config.yaml
num_hidden_layers: 8
hidden_size: 256
n_experts: 64
experts_per_token: 2
d_expert: 160
d_shared_expert: 0
hidden_act: "swiglu"
moe_layers: [1, 2, 3, 4, 5, 6, 7]
router_score: "sigmoid"
normalize_top_k: true
routed_scale: 1.41
balance_loss: 0.00102
balance_bias: true
init_std_router: 0.0188
lr_router: 0.00152
vocab_size: 19284
norm: "rmsnorm"
norm_eps: 1e-06
tie_word_embeddings: "early"
optimizer: "adamw"
learning_rate: 0.00231
beta1: 0.95
beta2: 0.95
batch_tokens: 65536
max_seq_len: 2048
train_tokens: 306300000
max_steps: 4674
dataset: "wikipedia_en"
Below are experts of layer 3 (counted from 0) of a mixture-of-experts language model. Rows are named router (the router's row for the expert) and show model dimensions 0-255. Each number is 128 + 32 x the weight over its row's rms, rounded and kept within 0 to 255. Numbers have three digits each.
Before each expert's rows: "mostly gets" lists some tokens that are sent to it at least half of the time. This comes from a sample of Wikipedia text that the model never trained on.

# expert 18
mostly gets: " with", " with the", ", with", " between", " with a", " when"
router:174100159121137123085124161110078172133139113130100140165096080137177126078099171125136128134124127134081153174164111115147171178074114124182147103133175120117101177144156137040165165118140155070111236075176158096090120127124139161178092135102169127077111134155127106127125122180158142136103093144159144120100106104105035139133119128099080138103166121118106088114083222182151146119141131100118162111165143068096207132131184182149107162133069139047105138129119116147107162139057131148125125114145149179148127106123136109069154172111091100133127108130140118121106119090155124125109163127179161154096085116176185158107138172150111104201124082091163099102156135101070127164151112160152097134156142091139128157139138082143129195080112100074093139089080090130139128108150118

# expert 7
mostly gets: "za", "iana", "oma", "berg", "ura", "eno"
router:148128146112145184086150176067068076100154109047159112130142128185150130137127144107078142164114114198123125153164117090211123158147139105196117091131165143101081158190188123122114155102168096062158112078142153108183124102124122112136102176130088136094190139145078137114112125136180146164102082164114154109117146112112099141152077105157158118148189130155098096120117143167133109123155125079134102122107090138165155127130172221105161143120087117073106160135056146148112179128072138105153056161158148134140116133110126125042099152119149166100140132140125143132124171151190124151095091145163137192122138117152076102094144112117085141150170111125124111099174075151106147151163101175135058148156154108106167128232125128129133167090133126081168155127136101130138099136100178

# expert 17
mostly gets: " American", " local", " national", " German", " Russian", " Australian"
router:158135139123107116121107184110058129177171118108079122209128144108169098100142103107131129150113133159127151133110110098130071125120144152163189091106103140111140150179109151142180153097197140098141123158186181104128100150133135124120074158134113145126162146131113127123111103188109148131148089181117134132112162105143145158141144160115150156113182139138143116094146171153164113098148076104077092120123125094117176161137183136090122186116056079056147151098126129122121109114114181101154061161156150113194130109088136075079098142107175125070126053188170115167122143134153071147062112101154137138083212167164191156098093122094112141155118146106105164150112082088158121166198089145157083154134181127069115060200078135134140135081116124084107145157132138150126122135167181

# expert 62
mostly gets: "ro", " Lo", "- Class: Insecta", "ö", "o de", " bo"
router:157101102113115143126180134111079097177166146116126107157134127110158081144090080089087138168133089169146140157153133108115127139137129177210116163125119116115100158140141171072133141134174147066162087101109083027108129149100116140136073199123115120063157114142149144124079156178126134163109107147116121133133120107109098111180080147136145120106144092128128072134057152143091125150158084090128130115147130138153176145139135156153135181054110118136178099114099145116169136144116120075205147125138168134131119144198125103092139168101140138135132085167104156145092156177101061114134074070213175149158176102096154140122188118140083160148161098128173130084081082181122113071146111160098053160142096125115147111169143121151100175072139092071110091191162114083129123118112087

# expert 34
mostly gets: "″N ", " Cal", " Im", " El", " Em", " Ad"
router:169089123098130092128115115138158100187097189075147100117143106135168098140120128112120097126061088151119116146137146094170095140142131164153093108123106131165124174143150188154139109150142139139134118144139164052147113160185196126112103153112132123031174122119117098088160123155109122117118213185176147133173095148097154151139134125120147164098076146102088094047167187181118106139132143083121104065125085136101099135130151159155172172129059156103122078136111128133123132149114122081158114142161167153158112099115138101053109149091153176078146102126129115125158118114139121179078125106242118112084164122180131170092166136092137115147120185117105141069123069170135094105146127146116136138120170169102178141158125102133111211083109129067145180155112081137146196116133100

# expert 56
mostly gets: " season", "- Born:", "| Preceded by", " name", " death", "- Location"
router:159134108096121095133125133136101145202124103064148120158115197140186088114101087122152113107104125156110113131149118104176175157106127190077150079167146167085120155167190150107126172114118126102110115113162154052184162115133105111172080202116104150069150110160146133104129152145173151172176156125150150121112100139110092139150128116136182132103094123151108120082087149098086175153181125099161135163140107093095130155230177129151134163121122190085112111120080108064100171174126151046058104142148094100138123089184136128091147210129129117120109128109150155108143157140112134143128093176157099140083181120107116081093113139095109167167144107111142092114116106103134151127153083192120097134109152125098153090196086154105092193070118073123096131115083069149166107131129128

# expert 47
mostly gets: "s in", "s in the", " in the", " within the", " through the", " along the"
router:150135114105101118128181150164071117205111106117087118118093092134204124114081134148069132124147109143115147127120086125143144169132162189073123163129131107130129139174173174105127159086150090099148117067152167056125145156101137148114093138068196160107180105105112102088131190137153132124102120137125149156119154115123075107162183101135167118084175154092068145112096172145136130137169104145141115181117136119136144130176184189162131184106125141108134146115103110159120111114104107079168106120157121071068151123147124135101135158093130144083148056150124128084132166109206114189119099071188111190111151130140153188108076118102112084113141077148129179110134110144151146102172093147141141135103122155095185130166078081155092184084096072071138164202146117107177142133072142

# expert 22
mostly gets: "| ", "\n", "|"
router:112082101092108100113112134089094098185133097092163125128131112176141117080094112061160162144120125092096157214136123153164134088137137155185132184158132179129125122141171133114155152098174136109143104093129133080146169140104102144112105186094172127105173167146144138119141115167173096091184064161117160115113106075071114154151138136128146125136163163172111108083076124141137134185160143074141112115157125084121158140103179193147185154151091121091132201116093123131105160119088136077133166135143122126106131085181117115080223126128153153148123065145135143144142187119151080157125090144172098155119127123132131161119135136123092149173103147099153126077122103139140075215134099159179103129096058097101180032198121118120131162092113109123086150166178128153071099119169095

# expert 49
mostly gets: "iy", "ō", "AZ", " Ky", "oshi", " Ts"
router:158081168096079099108113144076060104133144151162098115099086100149153132126094130104118116107157119171138090148121125150148101159093170141132131169120125108186137118165169086102158185097120149055101126113137158048138070104129122156128085187126153132094166139161128097074119126128158151111093138165180127129111127145120066103169059108122154095070135137143140130059063170135154153142161123118124118109120102134139157135176156147149136182132064146060145123144115105123086134132165079083096111143142121157131105132136142081086099203134163136136150078146115067123113140078146118147184122120202138153092137120140146117115107137103153132136096113103174128086106102134138160138240068206081123147161110121058174114184091105110108172124099155074041174167140090131116155122089113

# expert 48
mostly gets: "29", "30", "22", "19", "28", "20"
router:137095106124087097118111103079079098132193164090110113089151130157179058181114167096072125175119133151112100159116146078154095102109114179143120111155153197146140166095128187098159186150143113087149147106143166099079152163143098172146163113096120167112130115103115134107125108118176138146144081093122165106097190161117141157137087110144181172097149119157146139102110150163179126121148066170115091189100155114097187190123147199104080146138128160139089097147073110177166148153148114151171213111152133156111091172095130060086095170153079139147139059146118136159129087062134132134136088125172134154142202138158119166127114093099109106101128109114125195158099106158179108154162085164146088117151158126102139132155094191092102170118086062159136125093095127094122118119107146

# expert 58
mostly gets: ", C", ", P", ", W", ", T", ", F", ", L"
router:139141163128119155130120176060145072145128129076106077160144137171108124078140148060141201122092060096093089119123100088161141144114150119123158124101140125125097146148140146055101161106111101138155084067079150099111141118155157111155098137133171163088131150151129105144131159169161104135088132178149179142145128109115107126119102123130159127158139122127106101157092176152118117120069106108134093083158113135122215157142141201115137174114104174128141131119162142128119160143059149090136053096131135116125123071149138108092211168101156105144135117149122162122136112148103105137134116163190154105099123137126169065074113207108111148157133139151086153144148100168172102125145106190092070109169255182083162125152068118144135136087112130070088108139141086071061165117101103

# expert 52
mostly gets: " Cor", " St.", " North", " West", " Bl", " U."
router:181121147128129076138137147147142142162113200064128075204181117176193127102140119142110143139135128122144112183145149144159175169100141160090143126105135149157133161117171162064160155088099101099161145086111192072165143111141152162053068181144131130099177111133112120125121147130170092144135132130162178150109105115089142195158164116118118182128108152155135133094113123169133154101156071182123099090198100144128136168112144122168079145136073106070164094100106169151136168133080157057064125079144122104098118102113137113076112161112201138137086023144125133166142099127078107128104102097181125157069175110160149149137092174103098140176140104144159140159098106142125095210163102144123111146125148143165166087167093105085127138098136116079123134098156099114134162139139102

# expert 0
mostly gets: "oute ", "1", " Route ", "261", "880", "870"
router:106132120121147085117111153097081169182125162056099067156075148161224076091099159094141091172143131153082136154130153134171118130156133166158141107128114166111111125126149113136185144120163087076164104115157115082120153133125165111129097169113225130081130140168142137087129113124127142177153107120103154158119123095093101136183122141126141122161152179180131095126085180146140136147173089097100097178106108087102189164108134134128127196156069114120162118079130142129150164138124112083171103181150122110102122122120128116053112171116157149142111068148112131139144047115118102148078129116242116122117114148132120150118106115093144107116179136118116102107108091140128136148137112168068080178179151171156218100172108124108160155107156165135129098193099028119139150130090130

# expert 6
mostly gets: "est", " list", " show", " research", " Award", " Awards"
router:146100153133118134142167149086096168171137114132139106137120120126192124115148129101140142159067147093058088089097131151196100133109087118178180084159167149134123151136161128068202096150169095148155156123098182088144093131121128107151051161157134140104091147107121087136151124154181175119141139134125137040113143120091087143153090132114154124120125172187101132106093121118105112190157102104112174200155108090129103134127106176140165151118107129090137156073080141149138132124127084141114136136140094148130114126122155103067135167099137143093149024127122123118147127112110143155072100135141158132125147138074144128132119101128132144148122142184106104111077086133147152149196120202117046148108146219110146107202109134164132210090132081075106116169159048158155161147182085

# expert 26
mostly gets: " member of the", " director", " politician", "or of", " at the University of", "- Succeeded by:"
router:115175141115126121063147164109090079142123206089138052146118073143123121111097121169163112161155097160062110158134099143168072174115093134104175090122122125125153109160137134106142126074149161087129142105139116108138122157117163075113109151132159113093134132152136105124059128137146126175082136131132146166059133092135091170178138136131111133147151152131119101056145169109125145154187066099106127119142120101164200139170171142129141151119110086112198138054169144177180168126091109053149110123171160135181140117119108054089159136110144133090132078094133133170171163125125104118093110123174096125127177107127101158090137110092149111171114126117113120078147105071146125124184111202074055130135154148063173120148112104138059198111103119074169119154096059110169109110138157

# expert 16
mostly gets: "==C", "==P", "==See also==", "===C", "==T", " While"
router:131124088082092120102116173136044146178104145070133082157079098136175111108066132127118164134142100121094108105139151164135125119153113122155102090140142134124126119131192163141136132103141113056155121106099134094155113140084157120139100204085113101081160129178100116119094137134143117139138149160123183105123138090079109056127141129132119163117155163080108096064105191203092151145178112128130047168134138110123187136147156165104134197122138163069107120124076150144143139140168098088166080138123161100167112074091166111102127122077113101147127092142143083144139118096157148166099108140191081146116172132159140130118144081106108148105075125142094129059085107192109075156189101177085155168197197129152127157131091147099132177064123135122042102167174117132150136122116133

# expert 14
mostly gets: " people", "ians", " men", " children", " members", " teams"
router:136102173147088152137161120130127138137092142107150078104085150164179127126120140049122156152111075172072078144139160102179112141130118146177150079138156195116116161102148122058168145105109153129127147114127155090177136123130145130103127203086159121101157129140139103112116133127157113165134117192117142106154137130133080103128112116162149140159199176098114141123084180179079188123171109097163115190106116120137203147174151172148144165160099115065150169122092110088146176168134136082159073130163131125130103135119118107122116152084117157161177123163154143118141119112163137168099128119126101173067142129126161183102108123069070094131152101125175118137146090112167077127185068096123047114167155090038152112175139150066099183099104094075096132211092091142144103142124127

# expert 46
mostly gets: "\n\n", " ==", " ===", "s===", "s==", " ===="
router:151101109068080147137122142122087139130146155110131081168130159130209134151117124104131118130143078202104099073119134099209136150148107149164123181149149200127140172109169137118140167171142154040099157111114127085148135092129158116123142154127153153109161128137123143121094074150153165113133067103144158125137101154120090080158117123136127160107147122131090142112081109134172143138143055141114102120115089140118142155141187197142143197135113121040144136128091117118144168107093072086131093188169133129145085097113169083086000143074157146116088053155103120137168091136116081140086101145167150149115172096099099168110139182128134126130137071160154094117154068144122175082174115155071081137134102142063072139146109100093125149117119124081098120172124125129127141101172120

# expert 9
mostly gets: " in ", " on ", " August ", " May ", " of ", " April "
router:100107139086097160137167166133140098183142155069129095186157144102160134110134106094148080182146078175104098133107178118190097174043128144153126093145137157160140161152136114091127149151127160117153105120107114081144128140118105140087113127151149125131136140173095047075130125134148070190106100089137150163142104050163083140145111107166121157145123130153092088078122149109135128148129156130126110238153146072115137120125110163147144134179101127114167143137098109107182153099122107096057068103146118121146094085156121078064100169137166123112124080149147115134124177097155083141098118146255139094124163122142138165104106100117115127139110103129124105111182094169105075074132110179093102144172193145086201119168085075114137141101127077141117141138131120123178102128076175

# expert 41
mostly gets: " final", " after", " other", " second", " before", " former"
router:115115084132127109078102160073093072151146103123120074158108135124147104162114141082159139111118091178148109140128124150159102118149148166164155106155118144080126137105184101084132150171129106153155123120118118049139095095110133138140112191115100131081114140130146125090101075150182151108154109116118129144112117063157086169161141122131132140094150143154079146081090125108125122130166154153094125149169117085146135164188219108095169164173101160060140105126079149138123152120108152149199094131123143111127097096105116121045101169110140147160108082135141134130188086139134078118108151149208131147116189064131183162049093126106120105101130168103052162102072106108144052170188129124123055149107138154143190143182115144135083172091126095042121061137155106128108147141115120

# expert 2
mostly gets: " Racing", " Hospital", " Railway", " Center", " Museum", "ary School"
router:121148150109110113069109154105072132141105105092159087151149163186153111122122080059109112179122118162093092143110101112201110113138165149159098103158128180182135123096178170123167152152089144091184106069054142134131130124091109134122064212116113082116149135109134092120120132171185060138122085156115165117116150089097141124159101118131164164141169086142100190114114193167116133188169117145081099100093110072102163124135112182157109164162104090106101134147085128144096161161127098109135108139134112132099097093142149066081092190078140133094148069115161155164139134117158148150046111112124113138085192123144134121096133125077091104144188085144122122130144088150137100158184106207159081143108130119094090133149084132086100166086129148095118159136100068135163112150072100

# expert 31
mostly gets: "|---|---|---|---|", "andidate | Votes |", " % |", " | Notes |", "|---|---|---|---|---|", " | Apps | Goals"
router:178138170023076116103111153090123110154116131148134043133148122182173099133108103091167087151145166169143119134165132141153093101148078145111101141117138096157140165152174153130137174103115187085110132103123128102185113130127110145126094165139149131086161163134123160078083131184125177117156091160141195134085166070127114120118095167153130169119141165109139144099097199157120139135130099141166132053146154094154102145175137180139127157128090124111174157100163104154141115133079106120139123153105145109178105077121118089007152185113143115088141092080158141141143173135145131143100095131175179154069169145118149133087096118121091151160130118134144136102169102146129091172156068152114078206120096158146158071191120108114082173105133089067129116167135111139059160160118096